Experts of a small language model.
Size: vocabulary 4819, 17M parameters.
Training: a variant of Adam for the experts, 346M tokens, 5066 steps.
Below are experts of layer 3 (counted from 0) of a mixture-of-experts language model. Rows are named router (the router's row for the expert), gate (a neuron's input weights, with its number), up (a neuron's input weights, with its number) and show model dimensions 0-223. Each number is 500 + 50 x the weight over its row's rms, rounded and kept within 0 to 999. Numbers have three digits each.
After each expert's rows: "gets" lists some tokens that make up at least twice as much of what it gets as of all text. This comes from a sample of Wikipedia text that the model never trained on. Tokens count by the router's weight.

# expert 30
router:566512451606468544494410443351575527521511556480487478548526498458510517431539538480545448502546544469536580566519375429564601523495436548536503473474440507461392545489426444450513504590501534535508435500431602605496531500513469530531503451386457555490441531451486498506522469446497436516536418585510473548484520479486434468493501457456503466480461489519519464621491510520427552466440429534412478459550545495568511436520489504548588454498528581512521513528530536421472551465433518481613500550512593437488450546438476409536541418543508538454493486532599611563526429591576533604516493456530511517470553457575409447441524502440463449543455517536503527479542511543539508519536
gate7:503607490476492491558532467453530423521582469528475494530502475541427512433439537510464504565579445446504556551535437521502476529498560499457534496512503424505535462416523549484483527500456544497567462407469542583443434582492463425586502436540362486519475623530533506474495480518480517452427528486549499658473454579401498423528526505479511571506512528446548478426407525524600460515477543526401506484446555578466459466545529460561484485501475419498479506504511469432528504540411491584381405465531498447450415456490501520517494444583582549398497440520500461551539499458580528526634434481501478529471558504582502483461419533607475525509484569465483482453497459467493496562618
up7:492599440489499494532509454461511441531579481542455477561501499529412497428425522499481478540589483458496530555574431535469509514495559513474540516521505409474475448439497511469476529511431530480558485386463570551447433613513492488544490398530375482517483642516563496466517428539484522494446504526550509623469492615427447449501523493480528554515527502453544512440412514509582460495482547527425516492479567572482466468540533478573493465514493462504478525513506487430519507488439463580367405445555502460477406434460519553515516463558573563398500415508544519541510485503580541566626448443547451517460571509568486456441451529591438535494451576524484465425486457437505515591610
gets: " to", " was", " is", " it", " not", " that"

# expert 10
router:587363508508479526623495610504492482600488543400547464594416522506515465452521478543490493549497525448526467530532481402515458539425529535522511476420541430489546421521521465465530555539556545515429551401594506472541513560505456526532475546468444566426538473456504510522457573442438577557494467559470487530544488463623544519560440576577519514511506549460496453494549537478509467541507468508570535418499546467523546524451530471465498535538471497520467539517574488490589469588533551541592469505508479444429580513490540562458435532602559464420455478468538476481451557577482523502485453520474495440534543501566454507324416482548506508501484510362433570492509378503468575538509
gate3:528523532542467474487533536560516443578436582498542595579558479502470601506517525407459534415520453604566429525517525481563493478551484488635482510487471453508521463571431493499461570529471449502491475504524583487546531533531521444525499433399467481436626487435455428480556479430540501512513413568443496440585420435581501497475529469532558455484448594481486463461457478433440548530445531558481525447451543480551537487535460450542469529460489443531512446505542464403521510546496546542432444514524428456454531481404512520479524575518388443480594517523455502445429572546466499432469455514409563420503495473516445534421467344574539443505450442477436559585451457446472519533477
up3:418480544500505543503481492446468554420547419530453386447395574490505431513515450584520491547485538468475500465598494514459465501483532506365516503559481543488500504519472535495574443460529540559522504406506379498482437497501540597522433600578533473528462476517578547535444458552427533472538605435500487514444589551485550523541570560436424491511566410509496457551507528573585515441548446472551494594491497519456501534395504568476485485530536533532422507498519512595489495475485488486580534482516516561506467537649505466477448416427584565572481417420538466542525472466530515579528525496530482577502486543492518433578557628464425507544540507526473458388534523576519487459512
gets: "1", "2", "0", "3", "4", "6"

# expert 24
router:575446448550490567534484524424433557537523526512509576518484452414477535448603410551515458500496531453483540533435491416500567553514493450489465442461600524528474562459560472432559457528497577437518497505542538565376434560513496495564492521395458522398425535511476555568542431490557432596454451474456461498444582530513557485534504452465545548509542483491448483524468523486465507428575500526528414467465536512453566586537545412503584463539539526544507568446491538455586448550528539550604479485443568401428548553520490304537496468553498472505495496519521447588535543456516533503517538525526532531564517464470550423493493543507558494488510446455614491534608488528559525405489
gate1:484598437483476522464470467464515542455473456511446585536537509475499331456555494491454520412560490400427620434500460455641561402456624464425510439498570490549406486488484577473565568462570546624506453561479524486475524508500495462453526470567480552507505439459503534467512504528513489551503525444498610448501532557451508507439496547511433468478512462445506460516398542452584451470479470463472523528513500451541509528538495574509503596435572521616480539537538555450561553437452583568532410450452500507493442489493519454590564588447546525507553443534542482498518491522507514509437622497505509574510516473495553459505479542514435463431501450494573437486495465438493585409495
up1:503525551482480543481505512463447472500624536465542500438531537461529591546475502526485446489528489542585501571469445544439409496490449473518511491442461488524557434544452531565453544630498579440606453507544517469492421528455508512538366518498459484458489469551508436580443431481594508539497516590489592516376462512485592382591529472562531619507475510609411508502501459437424544463525451496582497499545487499521592455446540450481543486542488571455541475598535524560471434441602488524519599477534490511532500554477485446528486438558533471458525464578459499437450593492528530604443462449561460512600518574507477469477591515426483511510483494459460530510533475560515451432549
gets: " of", " in", " and", " to", " for", " by"

# expert 21
router:547451443538618532464538475575542536545552539519482496502522611443597543513495439461495434481516477452511488526572558454587499508453482517493475472464505473511510488439456474522530426475509613526495462522489531507436515499499553562574465455509448541534492494542441573478425434432567568419493506526412420596389418524464455549485505470562542499491450478467444509522476531467385538440477439418548416408501419468490516528535473515466422543488490499569570494477611561515500571444533467480562492498601483563392616507546485540514517506391518497516541454451481595458564606452478540513486442464508537519452470591449592462471536502423551473457420516487483507448485428412590539412513
gate6:478553518502439496576559450526447503475468503510601524544452424450553623455520511466540547489432457599520384510511624597508456557409507515575494565494485438528482466461564492524509426468492559514488544563528470513531468493457473550503489488514545510527406497530459545501479465443406479476400458502476413530417454554441526538492549501420539459505522402424407465593531534439435547591452563500504488476460461548457591485493478505466399485452526494532492474465537548403505531454547461543438475515515540510419465567433467465532601507418477498482525496443495600485543528551592533477467460404439450573471471375478563536568519512480606470465493497516608462444490543539524518495400
up6:487426498572592460511484488538522463535525427451596464524485497518606545520477440506581476448558483604534531499562483546465467520543512549507470466486468558505487490562473460535520460461547516458484576523520501502537453605496467496511599553484541478463559506463542425569461599510510538459605493499394525460404569590459645545528592578517539475528582522513520557501531502577425518459533475488540383465481509392554506630555549511544518508418527502520581547487484512479522465495481510478483470426498536547461499569495452505526533460487460361489494547479554471516444575507523488476447506455562431507460349556444505472590539359491493527582447536454503512528546483517562495550399
gets: " G", " S", " F", " b", " M", " B"

# expert 31
router:577490462593455558533509547500449571514508487432534485505533521510541544411523534473457452501493495473526592520448516490567514467450414489489520444480566461527448464446542502404534520578544557433456499557462568576517447532583473583509544532413484479444492554490492542457453444518547488545399401485514375467503519559457520511554511400485607516650479535487427460463495514501457523427554469500606502491416510606545530522458483447443548523598502462460567579566481547624567445556466530536568435532424574414445549472512457413542492475515537484596526481465520492537452480477557511518554522476556497495545505498458582438467477348544543524500457460459567491539555485496550444473557
gate8:505476537525478473520375522492464507520533611497556501463523462450611552571503485517418527494394571476500551489598544467436535468463475552491510431504478613568526458515579455458524459516480536460494510483566480580514487551436395535460467557455555502560555467476494549427481506556519536451442491526488477480488462577486467452505489520556542482549509394556474510450504524549515514487559476500475439470516493572487528637495499498447487557374460450525511531530483460431446400410422484391516596543427487586509453452549519456576478518454436444479491459534464478376478518516495524517474568575556426449531521387418456537544491417458570529451553534516524541504525515628401402529539
up8:483471537522481494501419506451491519512553575516519477501503455442588489476514481504441515496401582445510563496606530526473513459502481513510508462532461592602513431439612468429448437532419478472496510440556481543512486523512426545471506582448587505594532508471477572453433505555500522451419530483506504528505443561535465472457566545517558506559529429596468528447534493524518529476530474503504457499501484553507502613511500511485449579396482496546515551521536492482486398442444450383519510533460535583464503442557557448591409544449455491505466514533448446429504503487564570551439613595549421492575503359392441555506466456532532482428542503547516561545535545609433360513495
gets: " the", " of", " in", " a", ":", " was"

# expert 9
router:545383517676503480594474702469516490523511506445473481577404556557431492467435440542554477507560460489495518545552487438544450555483484528566528466440524502434423529523541436398521473603479546510437546436500555510517518565552456492466481450511403433411494488440485505482455537459517536526428402566509429590587421520510585488507426468515514511501496512517526501609576521458499348505522492509519506473555561514502437454497520463385525458460487527454409465544535558533498382510517551481536470515561496453481558513487460522511506485584571483410503486501543484488543473527535498610506493526432519472530499520529534520435479611493505508506471519404467551513504490530500542553463
gate4:531448498547489479543484483563555492466513446415486504499436493466475439422438573516584464471494398553415485453499493466558514539507408457524563464391559553543410486502368405536531545466451500450446381446430492592580558568434503466541430613533474433512463498623510523434447486430468529490525419462529537494550483445568553512506534529534489501560578521529388409527484530441508448488489471500522487493545539503556479600501427511564493515516496548468467472468529419481530483480480534584539436456515483513508536542421420515583447449487446445581505572493450350485481496469572439433539475507447416507549441483500398481488421522503491528435555491534556501537500516428537441525466
up4:517430509535483467540495481560552454465531465423515507484454505457453457434468596496562479499478430550428493465535490448552506512513414462533531441411525554521456505518369410506547568477472504473461389453446481611590555566435504436545435601545486408506491473639516528448465508405444527467517422460512582496561489455574573527507550527558512510599579508545378398515534560437531467495500448491535465499534545509535488604501440511527502511486506547476482469454543427481537507487475545580551438448498496514508526548440452513580463466503453444603511597473456345460487522463510463413515484498449406479562464490510394476489433539490508512461541471514555494556493514398536441508462
gets: "1", "0", "2", "3", "4", ")"

# expert 3
router:626392393560524444533550626538513622599455515444511464564440494562442491445475513498425494453525521488541472563533432470530577530448464518481426452472582526529473514534532505484531545479485554430412487439471526518525567482474493584434469533470444580555474418527554551479499462496496525546518446508529427594536512406509558441606472408506517511544458487405458513480452519474485469560523562488518493442539595543393583553472503527463503458478496512483460477507486573517518449614571467511559466480547561505460596481542483459532428481619494512525527444505579482598500547504621532432514542523491439504537517496531476532433485477461519473525518500503372500495463471540625481481590
gate3:535522553564499532494526508615511586502514449460546559466410509501439486543497472524526514588513387440398566503459544461609455486483532444523516451458571526498486399538480537515485462516468494491486495528574542431455514568463495470518499447525591451472459483573466504514492503451450445486569484418503509470384478464512558518607600588571492520517518449524423492512472471545541521422432408453449500462461539489534504544637398482422530542491497509540516519502443524520498525546426471501574486533526524652520524537426461524531568498502574463494558568537548486469495470483532455514528600416482556460565535470478463518315532454509411476524617460476525475436580506455543497551418
up3:520544561562481539485530494603496582488481464500557541476411522516422495534490469510551532577530410460410552520459511432618484495484519428521500472436542529517481400540460525547482468491448483479487472529573522458457526571460527470532497471535605430465473492576492476502514501467452420504559472417487501470370483460524553517651592556552477524519509436547438488505446469560534516437440412434460509475464547450551503559639388502429535545510490508537502523481440540498502544566410463493581469534511505630544508550407472518534544489510579463489556557520574481491491470500518452525506590434465561460556524472470476505352540446522404474528623456459528481436570492466553474523425
gets: " ", " |", " |\n", "\n", "201", "1"

# expert 17
router:558399569514428424501473528598572489600581476422453592550494576435467498459504484467523414484453520494520570480521569532500553505494471398504511432393452518500477528481482541481467527394521525430459473522472507533479532450441447447429573601457502532480565505479545467490501433532531525457455446437525388512510494473552526614472414471490540504512364537537453449462539520465506515503486519476537513389473449478492530416450514454448526524480451494435459393529499517524470475529512568504534586439622539433435593569501455567483554493553510482553550579453480541521521553543543448475379548487429600493547526538565534462401398531409486501521493499476548574491504540529460495532556
gate7:494498490511505501520451521508535477424521432473540467461580596470495436426518597576494467500461497439424459470485467547505486514552364562501434486395500575469447456537488473528454405479506469493540356507394541487489509550439424431450476580479593473544557456523461484424494507535436575490565531578507494540482468512452517467440438455505595578491516466440473497575520536460462535476402471554502564507547482458471496512504579503401510493340423559475562515485510461609477571541523531416455533529504569490519554524521527507452505543493473455495420511507406578511556483463557537571581523508520467512467491482497481485488528591406480595518644445499560497490540408476497406522541
up7:512456558509567569552494504555525504488536470493455486491552470456391503449463519504536516591383519502540499466455564514449551430422432496467496567543561413519456495567579438506535490499554569499600456605491537546480500454528506437578459530513591438523474532581530555516486438512517552503530518561469543500552477586482565618488474517525477619444540455497489517603532508500484493473587451500494507513469439546501532537551535492630485467531428447491433468513490525533577486444434467497444551451455461555516595473474540452443443355646516501537528505476448517467480533528526555539440448540514458511562575532406451568535499499472510492511495471524636562463497481463600471406623
gets: " (", " F", " S", " f", "-", " C"

# expert 26
router:506370563569465484533533531567521515575570463419414611607555476523518474486524456440481456499430554533529528518554543449544513497528507462530504491542452449580479519432523548403524486428478560468513454510519529515528497445479504518466518540442452462562534585507427444550417526443521580541504446427494440560539504399553558604511446534451586509493481449562478520540522523365485431518517458475543480410462484473529461486515491463483530436542461428473405474510536525507550513505522505521574572419578480446453511525517442454440433466589497481492506489458507492441474481519413445414474425513483508490552604526602544469399461514399501468482498517397452580445463424510445618500600
gate1:474530529465558414542488472496507521529413470649449546571489502393450459521511439427490514469454494448499523561507525515583491478484387476470484480550533523501593534415564531466466535506533498522480466491494479592493536518526522530559485453503400536552533534452520506585531549519594440462581508430522479602440549463545486530560598585503478419603486479505508530494507387515512507532477593470486505501448431490500508429402558439437465562448511557559549520589392479562470525576468408439518510528476541480495493473436560500483603452520416489568562463516503475521503548489553580527480480483481516578585493543531527446515522582556414450527517636507540583430515383482458534441517
up1:517443473529410575460476548551520442469601521389541436461494510605555514481474524585541493505521519532487488464479495497397508529520624513514516544445473472480408482610486462541503456479477503523524544532500545460516452440429455420482494510490585487450421505537477482422449473458376534533442538538473503427575434547475524469432419390527538549432517521496501487505495603507487498505534455568527515489554544526461467546594483549559500482532508494424460462422626506447525454432547556557504503450548434495517497551546455543512378550475595526416428619498526524479460449486430432457546543552517502446430521455497467545461447412423576542499492403508467406558487599531531474576494
gets: " (", ")", " L", ".", " R", " D"

# expert 8
router:545451456589461576562485472537529610480496572443541556496461499478486518445486499512469542412374520495504496544542435536534496438505461508472489454434535560563423531499433464539541459453470584428464460464470569519497530517539467622546508451402467578514553575418528512505481501422575471577516468528557507538512542425477462558516453579492562427457577527470539438525541530536405384551520555517497533436530455510453564506440515559420475464555469480502524582489467475567493542379490452490460566521493500460515412487510515533464486438515540576509417461480596550531491468521477411539609509424601517529478565492621495470330465540501504553504448486447430504444505459553482502549538
gate1:447519456555438534485558510525564564345507435492547519441490454420461470528371483596562457430453526485421545510429490475479400487517555544563567560505474526504516486497501465529629568468497435489511477545470604597459530459527500440501510600519573525513404532455642451506442515458556507511522551477449594512477507510451514500481464547613484488523510451515464569474457562523460512497438422458522523556527492492499512449484541557411440550546545514544536507461468546456444568479480412569477516585437504538540475540411482526594476499380597533549510514466496397520565413558598499479457502499531481627484527552441557520450516548481539520523463529434498462483496534565467514521459
up1:512513557376553530508428450531419433541548581521489483521464549556509471547578500409449553518445445457588448472575572491488541476493467466409425468515472446504514481553512457546392455547481476513525550475570498389559406465467600511537502393468472469496622541565519555504542500557461485490505484494562442499475494431549516483494508448427521500474562583526492436495532408557456474475559657552561475478473465499520501516513497512609495437466428501543451510570548503559556470520518516411516554515521476494497543462564543575433535532565503498485525547521488662461491518464434501566502485487423527366464518453530444452596488508520450457468493420586545544401550454489523542467542
gets: ".\n\n", " a", " |\n", " \"", ".", "\n\n"

# expert 18
router:590364439599489453586560687488500547453489454483484591441448550545450522465425443450533500520485502488422587522472479445510444525478491512529575418515548525461376523509518490452474493515456525520449529553479586454497455606458488457444507509534463511464528492479530536568442500473468531519535384492515452545542569454417407585504427476469396538504505485548510518496485480429469346562503501395440478421561607529475445540412445432471504500535518524435461545522503446551525450500492491495524397517448433446507549492496527526549545496504513575462456450507478534557552461454490525580478559531490458445472459480483511544478485582505513581521599554527447556425553541495455507538529
gate1:505485474517459484491502455448466487488505506492506448561461427513485482504504533461507450467529571502467505432468564538482477504506425486498541536502520566619363432519539475442540499455526454490455544515389421562461522555480507363432600562475531406506484506495566537563484459494572461455527537529466556543411456528616526496503521507522439549491615551517518538589529549579547510609513585547356572458452482435500452456536475511477532541538538469424475525548526443586532507533511479502474433389484467577457463497438540462501463474526563560416466568580422475489510436517541405560461528559543434358524442509575513542390475595485511563521521480453474507547480563509539451484489
up1:494481418462479476475452485506459452517558520528509497572453429435503467538450532518463457573496560523431483477491563558559530563430466474444592450501501514578425545479568393438542592482505537445486508589472427584509474532463470434461618476456516475508460505433487418585504476587538518397472521580502500523448470603539480543525539499465499527526503398504479515472625572605525424550587494528391538457556510467517510412491571502411562487560524507496485486535511483612484611479499551509489475468474529507430471454456480560463517411541529503411495481607470472540556458528537495488476505578542403407458535613529568493407489523515480514526545408412461495499546487473507464413513
gets: "a", "s", "o", "es", "e", "i"

# expert 20
router:528448486520481511481565615609487552526587480519454566573506500570576524519555492504462451491450510536444473525486527382564534500473449423558573503497473517528481528412549484436483574431491617479470413540509506565443490521501492491554539532508463456427484509480461617471424533459517470506416509534537481539447496473476537511511408502440592559587462561428516551457483536447482494526525435478441490410451571538475456451451464477433511266613461541444516505433582530498523421506514481482459528473541478463467553545505479470561524464562477482497520522471520431528470475571582480402511544462463509445541538559543491525414424454434491504483505544480400595569568529465541448483553
gate3:523521501547522519475459477532522489455529519530671481582522467506533448458517576532513526564505553532522473557471497526555520522540584478556611512475485539515468479572523540508487637533413490503580505510475538528549579535443508420470494513501497467448494467511588518458443528451467504514444467550520463540554518430544461604577605488558520512604605466526447525453529492584604598563517544514462558461535413501475423467470512452487533552457513541427577537462514456456432496523484471540486520503470542482644437453449518530515530527568470415504448505539550434461497489526485407519500661517525497523519473409517456518502548583471344415459488549437449507479566420508488423551472
up3:528501458531568535468432455565540494455547518527623450582517472529505494449486551513536568552497533529493460539503544530532534529484575506586641509496519544523503465586526562483481596521473476526580508546532552498549533557462541454500475511478496444466472458511567521477385516498449507503451464554506466545589517466524473638567569472556534470610571459511412521490545471606578627567535514508484482455526405486469424465464505415462535553425481502442589555447545452426477502510453459575497528501456518469582456449459561533530546533511457444480449483503532459475527469501527383526480598548561518522478498423561446461496587571459359445475388534446465496497556410503513396511484
gets: ".", "-", " ", " B", "|", " M"

# expert 25
router:571501411579434512572542626490516568515505465443584450587470512570525491488435468497511490459499575437445464511572438458535535554522442495571575345488486553399461524437556561487480492565556613397510449516487534493487510522503439495486445547474421575466561502485509571550464485498581544566391483429520424558430594538508471485551465499431578524456449507521397466499470526482470468575547434441454509472478469446423522465432504478476468406522452457441441557565568521474540500437423506440518486537546513507476540483461477407501506558518465555456465468450496463422540545516497486403500539450524488458455461574501532597357448465539500477466515509454419585486498502460534463490485
gate1:544575530449500525445442537473470490515487498479524578659495521503454544572558538439387512525525448585559531543435456463611515484565544444485494494548526474576472513559589500535427455524650505475531473473472457547499515602559619494503491515490537478565473546573425603522517487521455507569461493482555526448379524564546460496537480467447415499495544441430407463497500564528561409516554462467458514482499522546516442507523543505482509475523515528466534540611456605549467469448481543371456576544461545455521533581500503443482534473599461481551429494474504490523477410426457465508480512497528478508529449379514508432414570568512522468422537509450546579533544520484443478508415
up1:533524539415455544451486514518445490502464505492523606618517499505439536570584529423420549513524458563567491524483473426588528481580535456506504473505443501594447478494557488565456448504583466498522469447440450584467527613578602489512457525500530429556544522599440604530526541509457480580444464473570521450427563526561458455549494510410480519469570453427436446510489568498545439527534477431454560523503509504501403516549532492474506497524500551472532525594480579551500444480450540413388556536459567481531472595453532481455594462562431461575513501474528454527436412425433464481489566455496467525537454408523527454401540527506546499433512490431523567535579536440484501533409
gets: " |", ",", ".", ":", "|", " a"

# expert 19
router:607410496583541450525535619524500599441459537486532458573425483594501595477493525458413477532459505522453527592501452417478564512406457424468451490472544488501531513520529499468476541435473555459431506436483564549470532528531473505438455483516454509423468467521539541450567559525516544526460416571494439630544574512438533404583421441449536546500464519469467390466413463503538467511523497486506486425529559489424525508544496439429495461530456458472475449487498583531499464526573444445542366417490484535477587496549500480569457436498472534535515441471617487498457597493584531410465545442497434476476508509460463573451475460472510486456442512469415518521498458503628453509568
gate3:519409482566493458456473474468504471500570531443517478531568493501556571610406541509508515533479492494477523481484529558521501462444482568469615446388546559547426528520599447449510547496507513456528529551585526511510449466419390486499504568450507443590522510458535462496426483511567483487452464598540517399480469565470550634480579538512516582523480440511551543491456485542495483554522337525448414457460528484570482468521519389533541486555507459521559546535522427498439490480422588516567555546448546533532505455503492515556447477553472581413446544499381521523536462462432545487467496627618479382497481470548487527532438542486518548521518558541590462485513431485531538514540
up3:505594505457516547540511535532504524497414488539476519454456519526448431411609460513464441432563564488524464478505487440511492522537536459542433531620484428433554486456422547540472459524508450574457464472445496492498538538570568520517537410536473562389446506528444552546542517499448509540528536401463489590509542469549468381498432474512471442487497551469413426505531501416511497442470650498545588508555510507439548509472490650480476531430520536480426479460446577513583561499562448490438452443545450468466489557494468506448549551462549425568537449521559466468436544511536439520549484433360520603506580508450522470485568417477503430475520437474405542542489553528507481467434
gets: " ", "-", "|", "\n", " |\n", "201"

# expert 16
router:544410385544491522518507601510482558457475526389491569529405534553504449395451469464530536549527578467474496586490498413571550530509474525460531403491521495495421516459437541468527565500456521485375555440449593491461566529429525570469427457506449512485488465474558472489479516441434562545547398476535507485505446449493423528521502592531507473560499461550595549576547494534453397546511484431558556439543463503452446568476463490446497542550479565464437477470513504541511444607535552549567571538491472422463515528501464489511476362549537612397458517536565537502564527504455491522571526482615554575486494470534449522455483478501532524492602589507438484513505491579497488567544
gate2:542529426456452519453446511502456557494449522535545463453508432555567448524595576456521491524456504418511383495559531424601487504398589488520567555513555460466420578465529567502607537547492570417465482518456476458570563551492633565561460571478482477538569372570505478552546472582442547460568487420369462465414518452510502510498547469476487527544509495528558507455556561503433521432541474475495517469442459476525523520503448572502517504524463590460537497482490483504505363528481548400630463576491416497513485461599445451500478442542473531498516484529514502531564490544518497577562513508432436565539408486547432551550542484553510485560467497517541546497441500521566505497426
up2:536488536434517421480547546428465529455415531465545478423523434548519498435574576536427557445556482523493515499477510476544497521424519388532536515550510492481467466535552507537553636504482518494547542541460455506536533495548561534592471558525544416570517445530473485550555527586402561505531509449470516420451455438467552556506481482490456463531458522606528396491513497457474598460492507488522502452312422496451522626474496564432493515524437506474508522448497490552522399566511501439551391550495469515447524536537392541511471467560532497485514413543494512499495586512499507524492511457343573570548438576513511527483506551528512433513507486526420603506376502519539475440432
gets: "\n", " |\n", ".\n\n", "==", ")\n", "\n\n"

# expert 2
router:548428480563506548579477632465530578436494476437624510555486487480531581442488474522524370523449500564524503470459447535519491445504545542503503468482556552461446458573523552440558489535595626470535516516461530516435505551472423536509590547432504551586537458437487602467551507492542458542496491607522488497528519467467555499441515587498538494554470462461470447451532549558430482444493506461476422394463524591510452529451529443607437499532493481424453479557453527505516498499509476525457449426528418482550525563473414560532467551552535484482503420453411475489500499420468437474469502404456594568592522506536414534415508423574550575509531519446546581517538559426442468475494
gate0:461528464483489526410462455493494517523521492450553497555442405453534413433419429498515467474549489490495499486532495609431449449522533468563426474560557497453465493436571456584445459492473537492540512478434587523489466535500585518477497401477380508517487481541468491586601428525478583525465525560530510511541492561451527510446523520497511428517504553600546506460397406480472462534552599526488450510456420606605449445457568533535633542564496535432527512439524560380450516484494470504406494504523582419475496446550439566490513541520538501487416501513644528531454452548529421525504417468502488519564490512475493501516415508490440513509448518486458466430444546347544513527489
up0:488547489545573477496506562480559451488435515414543610413505474474529478502450535416455614634523503505488424553469523485465512556492435558489453589607491484531540443435539496572551560557462493502469505536600492450522514518551391477481572560449497416549451510498519569538474590554484522516451427499461553497546604389482419464466494512410454499591558497570461509395453436491523462520465532441491556523509493491505515511504454481492596450453516501519501484470472476441531484554605430557495512463425540403565431431458488472443562510627497501497433565480417429481485457508528448428559552437520533411445555401481512492547399515491459490523515433561478532462589516508517510515488
gets: "i", "an", "y", "in", "on", "al"

# expert 7
router:551489349646489541603533510518494501527468436435573477561477468504402517475463455479524478443506558483473524569490510419526542607527493483514502427477571525496384462419535527494505478594470667397474450509464468516479575422510466526496464516425464458531537548395435524581497518424559526469354372415479475483528569504607460516517497488434548578455553430500487505507528482476469531575500437517442411480469511414526494466556513447479488460519561522459444532478510529431499504514485471474555503458494528467471598508529539512481514533525520521411461503494449438458493624569517503408502554462491509496564513547508557554431503480507508513491507508529540428582509530475598444448532
gate2:568505500605479480526524490557578546504488509536542499470485544441470499496543531470559439517496373472470570463424508473618459467534559456472478503433510504521521438527507504539434530475445514469508403482468520608577571558505481416536492479489497469491477504533502447518500459499602611448543409479494377481346530466556498509460605529534547468538491489506520509507469554497519528461500487485491555477616537460494457529505434439451508568490538530557482556353513488496437511628517533532571515475478434580580442569392464555546495602460505395553506564452457523543463508460481527530544534487438489554519443491466414536405505510472505424489541462436533558547561437462588486391427
up2:559503457615505489553525459570543497509479474528503531468514592489482563470582497455541373555444513435472526539422516520534437453484540418464368448438557452518463436523404519490511400473493513443432491551504594557513548496524485443440525456477499488502374548547497548542525376531518584494500466440525461440394544518537466494484567495513548367498495453451513517518416503543515525510457463476498488482572507439407516560531419489407570539517469523588464489547508521486443542535557470478522468481515437570540530509450469590597536499410510452527540566493499527491493558440446551491451519457496470561500540464491430522442534506476484402611521511454552522551567552511595453463341
gets: " |", ",", " and", ":", ";", " he"

# expert 27
router:569511387644454499619464546528496577513456475443586417486536523512544611515465468482572469456524551506508474459548462485511596518494470520464499499405533511502440554487579504451476481631534616401554399498451584513464526522575474612448508465375499502401521526490466547534528466463487526535419299435419444440544551501554467515564516437485532536505480467466464503575556476484509461441527487519477419461522489499560472509515533485452520427528505486491498588487545539510541505529469581468585520510484490471458513458557464489443548526516486451447504435420520480535515552532522515488515466458523449462481509453612530493460483463570506448531429511459497512618512509471586545439574
gate1:526391480537540439533517555530568527435537489415567501494569508411391556450417478547524412414555474481432484493484462501507455456460506453574625460543551531386505492580471493482500472396535494435515461537489568537471549457445499447403535365497532538512479553606485509585495495417565516539494466519418572510378436596503544471577534512535530407479511522454489460459534510472473436490459550437488480491519625589524584421450494574534491454478588462599482524515497426482522512532509455497448507535538497497484479585498446479553483571421572461495501547462447503570481558523555466480455497486557472531541601602448503471483481491459509568412501529549462493478485562492445472523455
up1:510384446520502466544506536528550542450545467429567486481589505417426567444449481531525415429557532503463476497505432469539506451490526417590600464553550551387526471567492487472500440407578496426549446518480563549479570438467494447397513394482515582493513555584452518589521498409578509547444465484399581528391454589553519440556549515552488415451495543464501483498533534454471506480511571422476493521507636541508560433478509584539521441453584506604512522506484428464540512514518462485458555514515516477439457572499489483531529571433613443535480517476461483587505581545514495467434450487519476535564562607447532488501539464479533546436514534540480493491515572475468456529467
gets: ",", " and", " a", ":", " was", " the"

# expert 15
router:588379432583599477567520566421413494509511452515556527543498407543521596439432437498529494517466438513447513527511454558424518507554494525466637533511530523505493511414444460495543533442452486440465449499548518501470495529460372488526502540495486494497518463424424459485513509524520557535460456537528507569507518427518545424588488467569445571563481540406448492508541539446543498543508476482489445415502614479545530575435489475376462409512531410446451503528474516551559462459449475515561424499516531515411463397484465367565520511490597516605471512444585525493573519510550480477546488464506552493488486446492460574412506487460533443550525440407413479487529584513530457553502
gate3:588502488487498451534449484508427482564447657514516440478498514406554467536488517486483503468470469594544524404476572521437523522536461532524517496503439556544521495522527472550523518572450506512490513487446477547510439564431481485520494553385569473546538465406495480556552535535461523397496425532527539428486455417490488587575477511564494528592552425468508598525414488627587440628536475484554490464467428496619572469504449433512488488479466448477527593529454458529557441549428541467514437555460421549514473514445472487509504511485389455514572530523521511453444520460397475499502471665513524429436525548494490502555459540552547524475430563483475415443486407524497535533451
up3:592511490547491454537448499497444505554459673505516414519478547451559428562477515483470484435492500568542544405479545507448509521516465505527519472481445534529505525491523471540533526587456492499460497492440493511523479587423497474543482523380552495545512460439518500571543547503477516382528415508545534433473438412522457568549498495522521526636582427447540566528425506625564412632517478466557508456486416494643559441496417452507508484491482445478512600482471479537572450531418552486518466546474420519498481536460443503503512537486434447513553562534532531459474543483394475496521462665489525418494509565474494521526488533530520529465444574481479407475485406523475564511434
gets: " ", "ing", "ed", ".\n\n", "–", " T"

# expert 14
router:574509505587574450456471442472623536634481569478536436531517485540463521463429551501467533481470500524479448499469421517400585541485513500425547540449479478541499526548484529543483458493659553462492536544459494534511481471426371534446515587443538414512495392608511467510511477450489494474487529553453415526517439543450512455422455417454621501462437492488521441530531412545515448559510554523459424425499491491487533392531443543559473513473546515489449455506541494412613489465538523481507530452438535587533549467542448468528406440595479576449480552439485524400484418537570461446430496456529566552481483524489557497516460463465503565517531507441569420506513538485501504410494
gate6:527468571465492550470441547454444456487508593458540456459488554486508517562434576519460523588532478507503575449527539442518554382481548516449485513494419575518477503515490454473437488545516535529483551527506459567425508498513417567478443581410519485479577483526488561424534578460494490525541538569485440446467500544477461454510406419466496626491431427576578493450515418443542557519567408426425537514565380539519509456475553534496491505493426486511645555489543417474516443492488488532528501516408555517554447457476576524516508449569423407508519518363460499457472487555443550552476538566519438430556522546592507537505468433433628452547453429485527494493457523546456472509546
up6:451476443537537477438470459450592617571477513544457547560596476569480505431583425493545537521463575521424458469452566474431444570521386562536477502522558420481520402529544526530527478464551372484505552495483469459541422562397546549428467381537511470473488516467529457613462432483487502445517495407454558592568619509457546541463541601558539470458627507411452553392470550522488442460469554589540525525499608472519447558580451473481491542537468512447418555493465492479531507518502531468477529551557545455438459569456475499484545538420523486486500497541536534478491514451525532536461401501541485525506496541519457515491510517502463568508534572546567477543483499445493501475396
gets: " ", "–", " New", "th", " h", " f"